From a checkpoint of a small mixture-of-experts model trained on Wikipedia.
Experts: 48 experts in each of 4 layers, a softmax router.
Training: a variant of SOAP for the experts, 516M tokens, 7880 steps.
Below are experts of layer 5 (counted from 0) of a mixture-of-experts language model. Rows are named router (the router's row for the expert), up (a neuron's input weights, with its number), down (a neuron's output weights, with its number) and show model dimensions 64-127. Each number is 128 + 24 x the weight over its row's rms, rounded and kept within 0 to 255. Numbers have three digits each.
Before each expert's rows: a language model's description of what the expert responds to; "gets" lists some tokens that make up at least twice as much of what it gets as of all text. This comes from a sample of Wikipedia text that the model never trained on. Tokens count by the router's weight.

# expert 9
What it handles: Connectives and prepositions joining clauses, like as, including, than, called, that, with, plus verb suffixes -es, -ing, -ed.
gets: " as", "ing", "s", " As", " with", " that"
router:144146128140105126095148082146130104070128141174115134109110152163134127148170142144126122100110134137115165159132101107126102161133110159137120155134095121165088089133133134124100132124152124
up0:157084093131102115137149129147101122106161174094121097126123158146127144073155132116137080139110116151126134134149145140165138143115125141107125075126093109130106119136112117144144101130099158
down0:123150132109121140150140157130132140117151108145148143135100116108143155180196119109109166101125103147149113156105108100075121109123089131151110156122129169129151094166158117125106114114146122
up1:152113148129131121139130109136160152110118145108072162141161147086102129138157146128133155137136100115141138086100112117062100109126127152131161055136150163134126134109160123102113152165101095
down1:154142112141120097099133127120114123150142147144151131083145098174123123162064123155107118157083148106147113138143153147136180126116138115147125144122106122122145085150174076179164168134145094
up2:132106158132124107127154158167160133124076131118123133126139124120172118187140130116138134110131126179108099092154095100116084174101145117103133121077165119113095098110144128122163131123144139
down2:141118143175143176143158129111149126168093092131099133114145145128169126110099134133119113134118146131125144138124150094109116088138137161128162082145125116155085162118079193147098098147111131
up3:093090135121140109128119110131136099106148156139114116094055133111140128140105128175113119172086128158102119127138136149130131152182151124146157155177191133105129085091139103145112155160125129
down3:151134132122102099169142117139107122148125151139151159087077132087072092128119147145141102096139146109115127137128086096159129081122088104108108101108136140118129159120102177131134142107138133
up4:167159104133073072095161129134142156106116138127059134132101112129080085140139147109136112158198162098118108143109092130137138114113146112108125111162137141154100114151110105143157126138121124
down4:130113089110167170124092105130154091112122138107135094119149116114131134147100166129121130122153110145168150142112126139126132145111135113146122143122160136146133148103113141156100178146151105
up5:116139122102102127166130148155139100132126113124144141139128131139154096127133088144123087134132152112115120093118186133120125113128127121163150110124145102151176104177096110102124127131112131
down5:083114121144133122137091104092184138109146163140157144121134101142130126108115160104108156133103113126134116160156109123129116137136113103145085107139141120091121161103119096156118132123085131
up6:148148136114100121105108110109139077153146094098151126128163129145122115083115113166133118119096079098129141130088100118117126170109090157123134116100085100118140154136097087133101163140158108
down6:110113127093161139157156084135133079147177130134134123114146101131104103160201116163149144121166114151119130119092131121125132111136142080129108114114112177098119107121137151134133136144118164

# expert 34
What it handles: Second or inner syllable after a prefix, often comp, amp, ic, ub: un-ic-orn, un-ic-ameral, Ca-mb-odia, N-um-ber.
gets: "re", "p", " comp", "op", "ab", "b"
router:119120135129094125111147081154126093065145123125093131155124113106115125134149111098120115129122154138085152101153085129128137162157145115129130111093078171127150160139126124160143100148143124
up17:153116173130167143138103120164113085145114142152129121084124114170098101137139124141126105173097098118103152088089100130115096102087154109140123097122119119103154117087136130103101151143126124
down17:124121138174132080135095105153153136145101121112133134132131142139175121137098142109123131137132123141160131115134142148137153134153079184177114115109132090162102075124149134139111121132153145
up18:106087137115119144102154123166067115090143143121170170143130139135148130116135114124105088116151150118091146090161116102157108105159151111117155134108150168140105127097099134179125081100108195
down18:098137113104158156148132113092138180138162114137173148128164111157143121111138117153170098119181142102105113135111133104158107129131086107127132130111108122145133159139105138137130125096132169
up19:160088121090125086103150141161141127111124078112112175157134128101133083135151136153124110097123188127129127102096142150137098126133160135076137112134098121142165129114122158129107158124141130
down19:121121117153094125164137148114127153142146101148156104159162093138093117127122158150145087077114142132139119116109116132102092082126109111126138147174141124117113127148126126125158102108081160
up20:154110139123180087123133159122189106100138138153098147149119129095119139123135101141127106121115125146108127133093065103118153105146117104130143124094104151177132114095140152122133176118166101
down20:121148120102088156154147082147104130117112138120126147152125100145105124141103104139126162163123152110127138125105143121089134089117086182156131128143142094145141103090062128092134112098087167
up21:081145141127116123119099149139120113132116084128171090122121179124149126127150126114131117135136134134131113142130097099138097156149123157088147143112102114125101117147126083122134142129148145
down21:144120136160157131135175120157145137130179115121119131058146126152121160169159170104149103165134157073154115144144154150106136132118123144139148115121170069125123117134149136145125092144126153
up22:140146143077158088146142170098152075132115086128147101070103137133104119124174118126145157095125154091152152121151120093101116084137135120123154169118138155144128139106140114127128174178130128
down22:128111194074142138113103143151101130129145122168120100151135105204137114106113123087111156112108140094070136095132110107136129103164125120150100100128121152106139151087144135117132156117082145
up23:120135131118139129156163125157096140131166148148162128129139132108148109152148139171131154128133133133115135120157123171133093124114125150129170114163107130098140095146124080133096096154124110
down23:120147142130104105076146109131103143149120119095159113104133141128138088093090096125123132174112146080105149132153172131112113148135128170109119152165093146140148103112152170103088085082105148

# expert 11
What it handles: Plural suffixes, mostly s, also ies, ations, ers, on nouns before commas, colons or "of": design-s, compan-ies, Year-s active, plus plural nouns like women, people.
gets: "s", "es", "ers", "les", "ies", "ations"
router:121131130125115122112134076156129128104146150131143192146105146126149134167139163147126127124144151128116135157119122060116119154150133173125127139116113126171124148123125135152121111148188108
up0:156173103124144130167112132150108132136124141171112149085119154125120080121107132107128084099118138136133148095104128115100155162171131114128119103117142183106118142169137104081115129095119085
down0:072109113112064154116199133131123119149121134114130119080097116127138116147137104151138151090146124161130107178110139092118123158108132104127158118113114107184158107083156160141161102156137129
up1:143114165124086180128129087123141109123118126091115136125134138148171161163130114181114126108072158132149177137157111177106132130162153133141105176142123158150082127134116124116128148102086127
down1:156125112127102144137159125095110108122102163119104103112137139150088098116150074127130073128116138105133115142076106154135115150120142135164114103132111109173119107117083152108138129124113178
up2:130139103097112118119111175104129071126147107131112149121134078127153127119148112090112152137126161101122121113135134120158131131137096131137167125124117139167100118085124130136113150151137114
down2:107163112120141102114102119140124146132090154116107134108114113113140113089120138155093190118093127116117121110109149101147156094114168117103148149104110102134115173201170071104161098122130140
up3:108100115121138116069136140074136114121120142123120167123119138124094168100143133132150086091127131140116173125110111141103163155134127141090148130118148118133171159118153151124109163177141146
down3:104153118146138116122138121159144150123112143148140127163131133118174160128116042116104097136098136123093120159154133117125113148151130096116148109111167112189110126113113177121154138151142105
up4:133151096076158120114153139106151088141145113150151111159133125155072132176086156144125115136138138115103109133127125113149122090136148119118138112093099098142166130092139131119202135123110155
down4:116160092117127073104078148121125120136124152126114120094121161102164126063165124188121143118149148127152142161169169123100135146159113124095148161133140140120142133128119158103120063108145099
up5:123148112102126159106104123134121127136137143142140125158140123098158148131112147116138114112110160111144137131111100155088095134142142163167145104116121133137100086086109149143170087119128145
down5:157131114159145145136176124137143108071106150156125105127155075129087134104140119170131130131109143137143088106149141149173146169086088147132155082090160116138105107150133109111139168121150099
up6:150109131092124122130158102138117112114130131130124124135114098116110087160109104163130129120132143113164151079142142131119132155115138137177134143137124100168110171141135138100149186143112117
down6:125152131149101122137113111142079081115119153128129156129148120087148111143140105123133088120153178121135181097111106117105119125130133126103144159123142099072129113156131120143153142129163102

# expert 29
What it handles: First syllable pieces of words and names after a space, like su(ggests), pro(bably), de(stroyers), Mi, Bu, Ri(emann).
gets: " pro", " de", " su", " Mi", " Ma", " con"
router:178104147114134141116158087131116141128142153146136123118135141137087112182143141097123129096138119160113133129183153134133118168134155142133122161127115127126120151116174069108125103110144096
up0:128153108121154131096160152177101110108155153125147138118132149133155099137130148162143125106111142118170162127099132165087103148088134097146167115115152104102118138094123156132128143111151131
down0:122116097081078133130123143151123117103087140139106116144116118093105154118112151155096130115110128148111121150079147166155175138142178122095119141125141137118095114113116101110092092102117088
up1:139090148118138141095122115165115106083111189137126143111119113126149095125124167141140138102119115088087135134165132106132135111141127099095115125111154094114148150108149097145091114125119114
down1:128150119150141117154123144153107140141130153177138143129083111128108109121099092159102155123142104124132139178137131131152167123159111109112136128061144133155112141110138128127147124151135140
up2:135118142109136100140113108136092113115089157169133099104065136135152134124082125108138116126160160112141083134126117143111113150142117107090131098139138135133190149125115161163120100160101080
down2:204094115149158123181082145128149112096119091102106140148094122118115132150114160161127116105131122113107147127143125141123122120114110108111142107115145126130142118112151137136138120138127132
up3:133124113110098113100147134102166137139113129130178184118141194134127122126116127096137136138135123117137142159140121099155140159141148164106140165087127164170104149145144105145169104129140145
down3:123088101169127119093150159140145120116179109111091147136133106154140142114168112150105117111139149131121151128105149129113120095156178110123131133144104099145138125086128078116164110114149092
up4:154132107132129093146156116128131121122164133155127145122107099132147101107109132128139112103136115111119073139105118140144154125145179198093146104120107166119175132130120116115113129141158160
down4:121088148097125139116119123128175127140096152133116124166124098131123146108141157089127119142142164117096109120158135124128089150122128123121110115160173080108139132136096176147132133086103109
up5:065111100106090185128146104145141105136139123159133152158110139148143120126086143109132113127139099102166131095123130164089099106149140173113106135131093110143120139175142114125097143123109090
down5:114100112119138091146178112130166075118118096099147121152123108122163171177122173148122148132095122131118111133162128145140154130142121111123145108149122127124131131166111174146186158126140112
up6:077102114109142116098123122141138123114142130111167088096143143135122111121120125094122163129133146166077142152147154103135092108069115110139197153143142120145119133175133133121111113111110124
down6:126156102087083123153119167160131110138110146106150124110080156121101111098131155175097101122091167143159120157154119138117137176140140093126114103135143169117109134128106154157144123096153116

# expert 33
What it handles: Consonant-plus-a syllable pieces inside words and foreign names, like Sub-ra-hmanyam, news-pa-per, pro-fe-ssor, Barc-la-y.
gets: "ra", "la", " Ra", "fe", " Ma", " me"
router:140083115105157132103143133164140088130125155157130158126121142127092114123125147094164121129098189136112164097172142114117139152163120130122138121114106165118135164154139093070134130145163121
up91:139136089116142121125168143139096069125181098085115137112129143118148113119115130092110103126109115117085127114154151075094101099122144148106146146165132141131112126105125171133130146108112154
down91:144147095145138158158146179107104130154087148134110148158117183114108133127133127113136162127163144121142145100136138137109124149140103106095131083094126146090156129131170142138059119135161155
up92:164118128152100146129121125145120117127119087120131097099107112135108096094166093131110132165126105147082121161091147089146055114154130116106162123167135098156105152124149099127127116113141125
down92:127132121090098102131180126124121134161126127134139094114098161082128128138138123149090113129160148117153166099146132142131121060146099150146120132128084152127139136140140163141136098175128161
up93:159149132088107129119119143153163114116135130142149121076127128128104101080139156112090099128128120110110112076121088108099128108063139129115138138138144122114121137112152123142142139108128139
down93:110114132113154128162119131142104130089111148154188146092131130133115136143141113110157145097146129099112141121129087122121110084121138071127102126126112127097173134113085127111175136151093124
up94:141146094089131170111104117119082090145144104137163129115142135147090092082117121107156114105156118094129118102139148100173129116137169141104094119093109153151113108077112111166131152121118104
down94:122120143146138128113146104132166147083121101115158101076122133115122164126118141183098132132160131112106125136125085129097093136116138193134101160120097105140143141120094106130150141100107137
up95:100122102146137132146110114128118121123123096090154159115116156108107125122087099143156083148103113126137115155117107166116175156134109116126153109125117117065140163099110154135161146098171144
down95:123101101153114115116137147125159134107100101116106139161144097126148102142160135131145132136122162100126189145098137068151172136121142103113145098094121137135090085133159093116153105147133102
up96:128108099131136133146140157105150091158116140135125114182098161156136139142140154114173116125098109132148106171128084087116123158153087142183151138086143156103074118107088131111127132159140112
down96:136153135107103105164116144140143100121119079104096160135150114136127104130080124116087090133157156067087115104066152153146145122098183157093153129124124095117140114134124130144100151123119130
up97:099121133121097102104106151119143113101143163085211137080162137114145112128173136099168123162159142161093088117156122097137133144109106127133128134131135125103130133104161125139104174101147100
down97:134175128133116096130144094126152133118109139110146123139131132091127091162063149119117110139130090132127192103138167151143128154115121130109124111145156103111159136153102130130109119127146123

# expert 2
What it handles: First fragment of a word right after a list dash, colon or table pipe, often capitalized: E(stablished), Di(wan), A(ccording), Ge(nus).
gets: " E", " A", "A", " di", " Di", "E"
router:115100137114107145125118126115104079139164119168127171124103107161088120142155129093113140093150136127134129174152115116154124144102132136103125165122103132155154120139129120074091128119125105
up2:104138139096126128152132100123125137105166169190135113142121139137130138153088131131151122099139143111099112105128128142104169092119153119127126130126117123100167141121182147080161143122111132
down2:185127111151133140103145131155163091095118110100139145092105130096159144130118090110148103142104154116141140139115145121160135146167151174133136132099124119125095139132120150112153155140152155
up3:110146139105148135135184146110128120132161075115158122125101117095123104135142153090079071139143109073103140092091139123160129160136121145115126147118105181176131170137137097169147140148134112
down3:130163111127141107129171143149163120069136097145132135107104109147128131131134109163082146156119106145126086054097120141089148167133124145098122132155101098142121140156105127142151111128122092
up4:119160139093134137136132129151096147122108122130104148165094144107124137125098097119138073133123086127127135091157111162156138109161108161150118130129094134110123109137098117127118118172113088
down4:136119125108115145159140115119125141063117108149163110107107145141130120163153162150161146121126149161157109139122096132150097095086162122124118129121109118095125147150129091109123106102116134
up5:119108164092088114130125138131119088136148156128102102169117127126137117152124140138118119125143132148121166184081146100113163185121126111118120133101168096108155090080181129141162129142103128
down5:150133131103115115137116148117098133132104149066107115104131117156147133136157133158115097103136139153169130195110125124119194096138167085099103124150125145121112137087083169128103099125132118
up6:085149108142163134154085102109148104149120139108102095139099144088113176155100157138133115136099117095172116118123157122117125143100147149117121118089083120124120106102130085174141112143143143
down6:136103140100136133149106108157138139096105150121158130149123151125121137160140119145112164150080125097100145140125144097145149160109156122172109101088133099102156135131103176123128168114116157
up7:138106143135114109150073105166161128094143085147156145134076152104132113156098133146156132139116124143132149148103119162146143150155119134131156103114116134107095117093079146112137162163123118
down7:121149149097116109159165154132133146163109166109126156090112076138124162117114166112137102121106130108137095133151102117119151150117139073128124131145159127109162127146076136120123121157102149
up8:122122170124101105127139134092124100149173125158121141131116099095086151115125114097106098158089106126126114126126115109118097119133158148149146104108132116114101097133154168073086111177123151
down8:103154111114127135172163099140127178145099091098139159113093112109105139140095141127116152127170136121133120127137153112136120117082122156122110177119137141139123123111118079149108149094148104

# expert 41
What it handles: Short inner pieces like n, it, in, at completing a word stem before suffixes, e.g. ple-n-ary, op-in-ion, reun-it-ed.
gets: "n", "it", "in", "at", "an", "on"
router:128115121142100140120170125168106114080160115117119161106099121103114166127167189115194107145116154129122116138125131115120112161157153176125130108105154184141102124147173092113148130099159126
up30:138122085162119124068143149127120127140140164097112123104143087122095104110119124135163097096120101139080168138125170127152101136107130099090100100135109143150095122137132048158137134162079122
down30:165093131093135108116122112111159134156130099122192133113145157157125129114157175128124107167169095141126110107116106120140163176091106119129128131109121094103154127141122132147137097157101143
up31:141126107137131117115121137157126132126146169136130088125137094097086145152121123095132111113085103169065124151164111110080090161115096117122145141111108130133087137082082099140097142134118126
down31:126134127116125104126146123156141125158114132160086076136161096136189107153130121112108157135109154156109156126140143098104143151110126153158149127130144109161097140099158134167132144168150126
up32:144102113110114178119131142115115106085137136086130154114118118098113130152157096089137112122093144106136140131075162125111150132130126153127125171103100159150135124134132136107153148088091102
down32:172138116123126118130118118132122150121139145094127110152138094144143120105130085141091102102165133118177107139144143157121108108095123140156126132089106122116146115163148130154123169148123145
up33:118133139111140127110164119104092131113126071112137146168107155099125173149120171169099137127126152111113116089120141166133094094117126147114109175135084150145074128126115129120141145117118120
down33:134130130119139140180118119126138110149166115120135090118155106144132116118141108126110105118127179104151117128159107165101206112112126151103117084125117162152123117118145137117149145134136119
up34:148168147111091112086117151091129138154156095131150118132077106132149153147121107160159118152145139135136121153126141166121170132093123123084121114135123128136151136132183155122169175145148109
down34:113099126153117123166149136137125108077148165080132122089112164114096150161103115137097085135131099114143080125071093148132119152192114136116140096152128076128131123142142108158135148119109110
up35:125099114112119120105099112131118163146118122110134136107090133142134107125128095109127157066143119159093187072112133151084154085086119157095136133160142122118154109085147116112106107047117143
down35:123139169102099096147139151097091153160140123159141080130149139121158147140126125094112098157091132137094112111097171121140144144154128121177106150155113116124121153165123104147131097113111165
up36:120117130127137146143130126155106112112148123146142125144092081139124104150137177098117140170123122138131146119125144118079127160111121158133145109122167150160120101165112124151082075094108143
down36:115136128122158148127145157129167136147170120135106146122106119163114090106167096075138160076115122153130144145120188126119175122110149106133154125133122117128099139111112161099121136140152111

# expert 39
What it handles: Header words and cells in sports and statistics tables, such as Team, Club, Born, Year, Championship, and pipe separators between numeric cells.
gets: " |", ";", " 0", "N", " Year", " —"
router:118099153076117145110162090141118118122129159106120162099106115135130099125138173080122106126156172137121127127118119098132120127160184128071116117115110160154134187144167133111132121105116105
up2:142119095118151144141153103157149136120129149130157138089121126146113124092127120130147160132153117157120172144100198127142110161127153153149148125085130128142144154101148107109125122143156094
down2:184098132126110105103147106142162138143095122159134126146152133103160120152110132154169148157106105153132107095107137136148115113113161118096126140152161111117109185137081144144121118165161097
up3:114132130079160125080127127152149132108108101135103142147142130141128167113095177175141161131128145173127167147146118164101122153114168139105126095155103118134167155102143138131113157131158102
down3:156105107165120116155116114143135107088169105103137122118106137107128146123102121147091111148111093109097151076131114138110134115147082127120155112122113171111117119127143147081153115134113106
up4:124116106174162137109135139149136118136140129132146155127169125132166115131122169143117092156119093145147179122124125159124119161156106119101134147092194151128096079136131126129122112124120136
down4:131156122164117136155163086163108085161127165128149149147114127159098131136136090148120153115126081104131132113103122147141131153126176118117115143095113137133117161130132090118136126094117114
up5:144118105170134118096148097120111125122087161160135095106086153126135073114129125092123094149126108090130145165134113112136155138145156105123118146074123093129117137128126157141141132120133099
down5:122112150111132124079185138155122106117111127148149094119116121114137131137137144125136097123111174136097130086143114116177116121098144105188149160148109109157123125109124110136157141112150141
up6:172158108038161111135135136131166138160115097113121154149138087085114141121140134116147079114129128097160138134186130162120133082139140120129140114121154143111151120145136117149124116113136100
down6:148155125167142112133128152152117122126127098139107121126121152114131165064173077119095141170142146128137105093141115099144101173130120118137124101142109130089141112153124146110096129125161139
up7:132144168123101173149124133113150128086166118130079085134163116129112128122130109073120100147131124138126119140098097122151142113137143125128106135135119130124117122123134094156106155093187089
down7:097135096105120147147117124120148091093148137150168119100094115088100163077134127127134157109146165157172142163126107138101095122122112162136132125089114139107134145094122155175141150139144072
up8:145137098140125108095171110101121131133130113119131138152142121107105147059132139100140136128120128165176097154195119096105121128133132157130128139117147116122089144117115107122187114152126134
down8:124135104128125151085174077138108087148121103098118122106101111131152133128174144117122106102131127109133142151082138114137099116106150084146180100119106095162093106164107124120100150135124168

# expert 35
What it handles: Second or third pieces inside longer words, such as ta, ph, go, ed, plus short words mo, up, free: main-ta-in, eu-ph-oria, ne-go-tiations.
gets: "ta", "ed", "g", "z", "ph", "ig"
router:150122116109144115089143149154135144130140128171128108142116115133095107132123128097130064108116183172072136098169102091096102156130131126131117156094143120167149139120139126122128107100113111
up2:183116153107138118126107101123157122103122118131152169140118127116156148144109134120130126130131133116105121155154138086101133171135103138135140126116141089069179133094082129112105132088109115
down2:123178092120137144097132125141120147160129151132140093150093121099161127110112131130152147108121104089143129131103165132132158134111148120106109173120095140106119135140133137146146161111143128
up3:162139149117172137138125130140074094130141111129182105108130099124085087155108140148119114136186125107103162100097114118122108146158108134132173113104129098143120109116110137095100130135119089
down3:109125105181124133143110062087122181108090136132113138140120131127103146145149099108136164103123121099149133148169138143172166100173124105128102087088147110136140172072137137121141123127131171
up4:145100107156131105096131158092138125104157115145097168172097162110118157145082113115145090176117103143155164135119095102094100109109130138104132102133129137136109085152114139154118159151137109
down4:171136161080096122107134094139113132148132137142134129141123098106131132139117159187085111159130128079084131102122112132110143123111121154114120127099134085134131168098099155139141116126066159
up5:128090125115104152126158143127109112094162151154152106182127167148120169108105122137130116165125098101134139137132087167149136158124124169171147129084133120105211166117108123123064117147114138
down5:145153118134127152135091151086137146136154116110153115109116123139149105114035128148102101101152080109106122136119105123141172135159124114080086135159132098101134149103151133115099136133130126
up6:121154158108150110110105152121126095121141136114185129127085148112107187115118143124141156107127167094106107139116148117129103176136162138162159123141107142131119123123137114111155086157092150
down6:164158137124124125144137078142115152160180128136144145083133138123083120132136149127091109129156152128077126133125167170145167127138109132107135109121134110126099115155108138127141148128163125
up7:148112099097136107114149160063120098119112156114111091144138130152122138103076129099121095117110174149139112112093093126093138089124123094086100160114167117137115108109132118128106139099129120
down7:144155164116116098110119110123106157147122125160156163111141127116119147128148134122108148132156120136108148172082106153087131087144142142115134126105111126092146115169107153144151122155132125
up8:144104165109168112116132154127122147077148139139161107125140137144118095089136154101127179149120100131151080148146132108146146112113141141114095149121166127167159155105148105157172112075144097
down8:106137168106139153078141129114112119133176120118154137129132115143114136119130128109105101135124109095117105154168139149105064131150131102135106140152124115138132140093146146093148109151092109

# expert 6
What it handles: Single capital-letter first fragment of proper names, mostly places and people: V(ancouver), V(enezuela), G(hassan), H(waseong), D(wayne).
gets: " S", " F", " C", " G", " B", " M"
router:128089171100117125098137140127136108107170155129128147102089149116122134174180129141148130117177157146081155165138132138134137154104151117108132132123107123132109141126128148097115121112126107
up2:161136150139139108151152148150148127133121197131083142154132159125128098130151114131113175098142117120151141138171103152117131146157117137100132123088137126111144170155083110152093138097127120
down2:142129118141125139151112134136154123133131078086142151143096137138138140115094140158118123160089111128086126138097153077149142125085134146115165136110102083126105143169115093147114125080140117
up3:105118115066097118116103105104124101136160158137151145145137096109153141117134142092130152127133129118115133120112133127127159107104117141082134112138136145118088129115137155115162104148097158
down3:138102138175160138116169161127120121121100125106142073180167140152097135101106105094119185115133168152146135129144143159154154132160154130124136103111106141153161109142176150131120060139140113
up4:111132170112143124141109129162185138141125142159121160129137121125096120096176128148134129152087099119125083099148144155055124139091170118151151137138129117103142140171145127142121148102162140
down4:123139114151131171097123121167130090162098149085107128173105124140130072142138110183170158116159161127128099164153121130130139129149132091136080086122131113132104125126140161109135129109128110
up5:137132090154112131101109133084132125109133116145120127102128161147127126158158099143134097126128079097121152166108116164138097095110151134069132121184115122146145123128125130140140139149129171
down5:147148117128160134153105125101130115108150109110095146104125130127043158093094099149170119166120114171104112126149113122121129113127111114148075149081093181099141142130091129138148104158102093
up6:137105156131109143076171149107124172146150127134121135092137113098123138144145135106122132150091122197113144152104139108123120120116133127101155144116158093099157124078145135164176129121132148
down6:137144133150139111120181130133117105118155107106156073101084126112131113113132071126139132104126104096154132106111125125127147102153168078156120113168102154116160145118151133090112154156061159
up7:113074121136085108101146096147135134152135123129139133100131109142104130170171100102120091109186101128154177167107144142163117109098140086120100142097135139156114098126094140148147097123147118
down7:137187138086141146157135162145134106123131117104141102179133143087144128077083129140117126128156135133118086123144136122063104108151155150091129099164126087122143113128145137152100090132103155
up8:120068179100120115104133147086153113148112137144090139122120127139130122152079132133141145108105132150189119080118138138109184081105124153109077113137139135103137144118110103138089143134147126
down8:130160153138110109133169117125151165168137121135128133094123133103092148122120095147096166134111148117119109127088110086104171140118121095128139081112153126104101116148131087162133112125118129

# expert 8
What it handles: Past-tense and participle endings and verbs in narrative or biography, often before by, to or in, such as fill-ed, appoint-ed, played, won.
gets: "ed", ",", "ated", "ted", "ing", "d"
router:117110130104122099115142146151092132084138152154102129101085124164142124162146123121137072114110136166115150172166098114142065136141136143113097139107147133200119129115131144144098077107170110
up0:123127098106150135154138106116117113117164120155178166152094104084135138141137142090103139129096107148148180103080159128129126104069175118100122091104141124111125136111110162111111121136110107
down0:125106116068122113154160138139153142113144114142142151136130139108132117106123092116116131147127131108112137146139127156113107105102105152113148144104078123125133097160165078168140124128178137
up1:148100092152167138141149139150123154148139141141160164110102145102126097138159129122183118163091142165156168180136161155120096126118104119135125084136109139109134137119130151143100147130163151
down1:133118174141126114163121142141122095157099144107097107122149116114119168129157118076083132173132104113139139139095143127140100143153125108115177147165142102111118103123102138137180183173165138
up2:102169143123117098128107164110153166142152132115113087139087110120178109114089090124123095102113133137136122087151138097142135144098176130138138098156052135141136129118155151124127160143122106
down2:157135120155157118105132121147125100128154098089096101118161122143145100109125092142091123112086077137086051122128128131106134163140155114181175127152135137172098118170099119130122110106111098
up3:154131126108170130115137151145138151128107083107158137132129154186110121147123159160154145091156158138109113163111141139119080197118120135136111103167102148132146139126164118153146124129147115
down3:138151125154130180115137173116096185150135109083108141120085133122160099128134128077120147186143126129124112117160119152139129124156115101086185128151148135137166121156117136125115130105163096
up4:145102128120149142168126091159124137142129166137164110091174130101115159149119132131181126132174121113138089107169152188149164136134133160125130095136138121094117095169155131134140120176140125
down4:135117131110087104091123095097090116136098155147162110096148101147123120137098089131102133106137116093078159155140077135155163109119131110139132096107111116119147170144123114135138108133093122
up5:110094146113131128152139125148129114142135121150127106108118118127151097169117105145126161145180126121131113176102116163157165137152110139096129127088101124140164134121142093123105108086105127
down5:142136137093117085118112124127129138135132150115102148122102119078123140092139174099135138115134162143092130062120180109119095151107156133133135128152156138139110146113116140078131099130125111
up6:120108138114116130132139102085140197151129121144123129136173152148147133195153103113143115119101130113113156123143116109147081121147101109116114181088110117146122114122150085156120104099102140
down6:135122098162129153176117125141133102133167118150097130101109132134110130113117088131112138150104143098084118134145141136122117123083162166185143107115132084132135135135120163094102124124117137

# expert 18
What it handles: Pieces of personal names, often in tables or lists, especially w and common first names: Me-w-2King, D-w-yer, John, Robert.
gets: "w", " W", "in", " w", " M", " K"
router:178089141126150107110145159156123102094164141114078151122135142091123129125156149123167084138172157172089152168131108133162127169128130148136115144110153118124114140166158112144104144122129105
up0:112120135117103150071173168111126155105137133133138175104156115109118129110141099087139107127133127121180154144093097126143129156093138136095122147144138123150131169130125119155118135122148141
down0:065156108119113108160134111104134174118154133120141124134088119133138110163159133096135144149114146153131091103117123130172120138135105108161145131125168170140107071127131106134128175127155122
up1:074101091134105123125110121145116116118135136124172115146120128123150115144154120126128142113119158118160145136124110142108148110140152107159131107150070159146129102134106131050110095129102128
down1:134111175128152126127149110116119148139141106106143146113108125138132143151080079128109126155043134125091178098087104094118109093125110102097150142118126130137152157168124141148108101078058159
up2:146087131132115092135122148142129118102145133117078105132104132172145169129116129076137108170200118157107135118171109126140128175143097158118128137152138118127119111132122125104165132099129154
down2:154136091078142162128159118134110054108088141141114122186154129114166134124146142163124117127108114166185141158152146145125165161154154107122125117138139137104164124125154138124126131160131081
up3:148090133123132141119152109130127103145145122068102113110119119119129139129107137116150084112190113107147140145143117158162108104114126100076124159109126129104141155149130135131155079128153092
down3:123115138116140107134106135121139126156079155134121179138142139144142147131135107149128120176138183167144133072132101169128112121143111079137113065096135111137179099136096114127091125123110142
up4:139073143129083098155121073102102116125140126130135150141138133131146114116100128125129139103138100167090114191125115098122143142125164150155133136109107101108123162105103113126098130145108164
down4:118130149092152124145114145119105175120117123173142136105164131164149182110124176104137134087094096102141116150152157115137134131099181123119098123120121148110136169081152137110102083125122117
up5:160132130124078107107140127138153120155133147127124103138093162175119082089163150144153143124148089134123158148151107133156134175132164111114082096111126167125127094173101170175136118144143096
down5:126139124089145105154167155157173140128141145139095110158147101125122133135129135143102109159107118118116107140089176138134177098136150054135120116097145117102126127115120132086081153099108107
up6:101139112087085168078121119100126108117090151101144081162123157102124156051091124101116105134114162154149129121135115135164093143116084122137125143133141108147149134138160111168114162076085130
down6:108147086111152130171101077145129111125112114108134142131140150090090127129142130125119138135145138077150161103165101119135122114109110143153129150112130144112109113151151093143107129113140104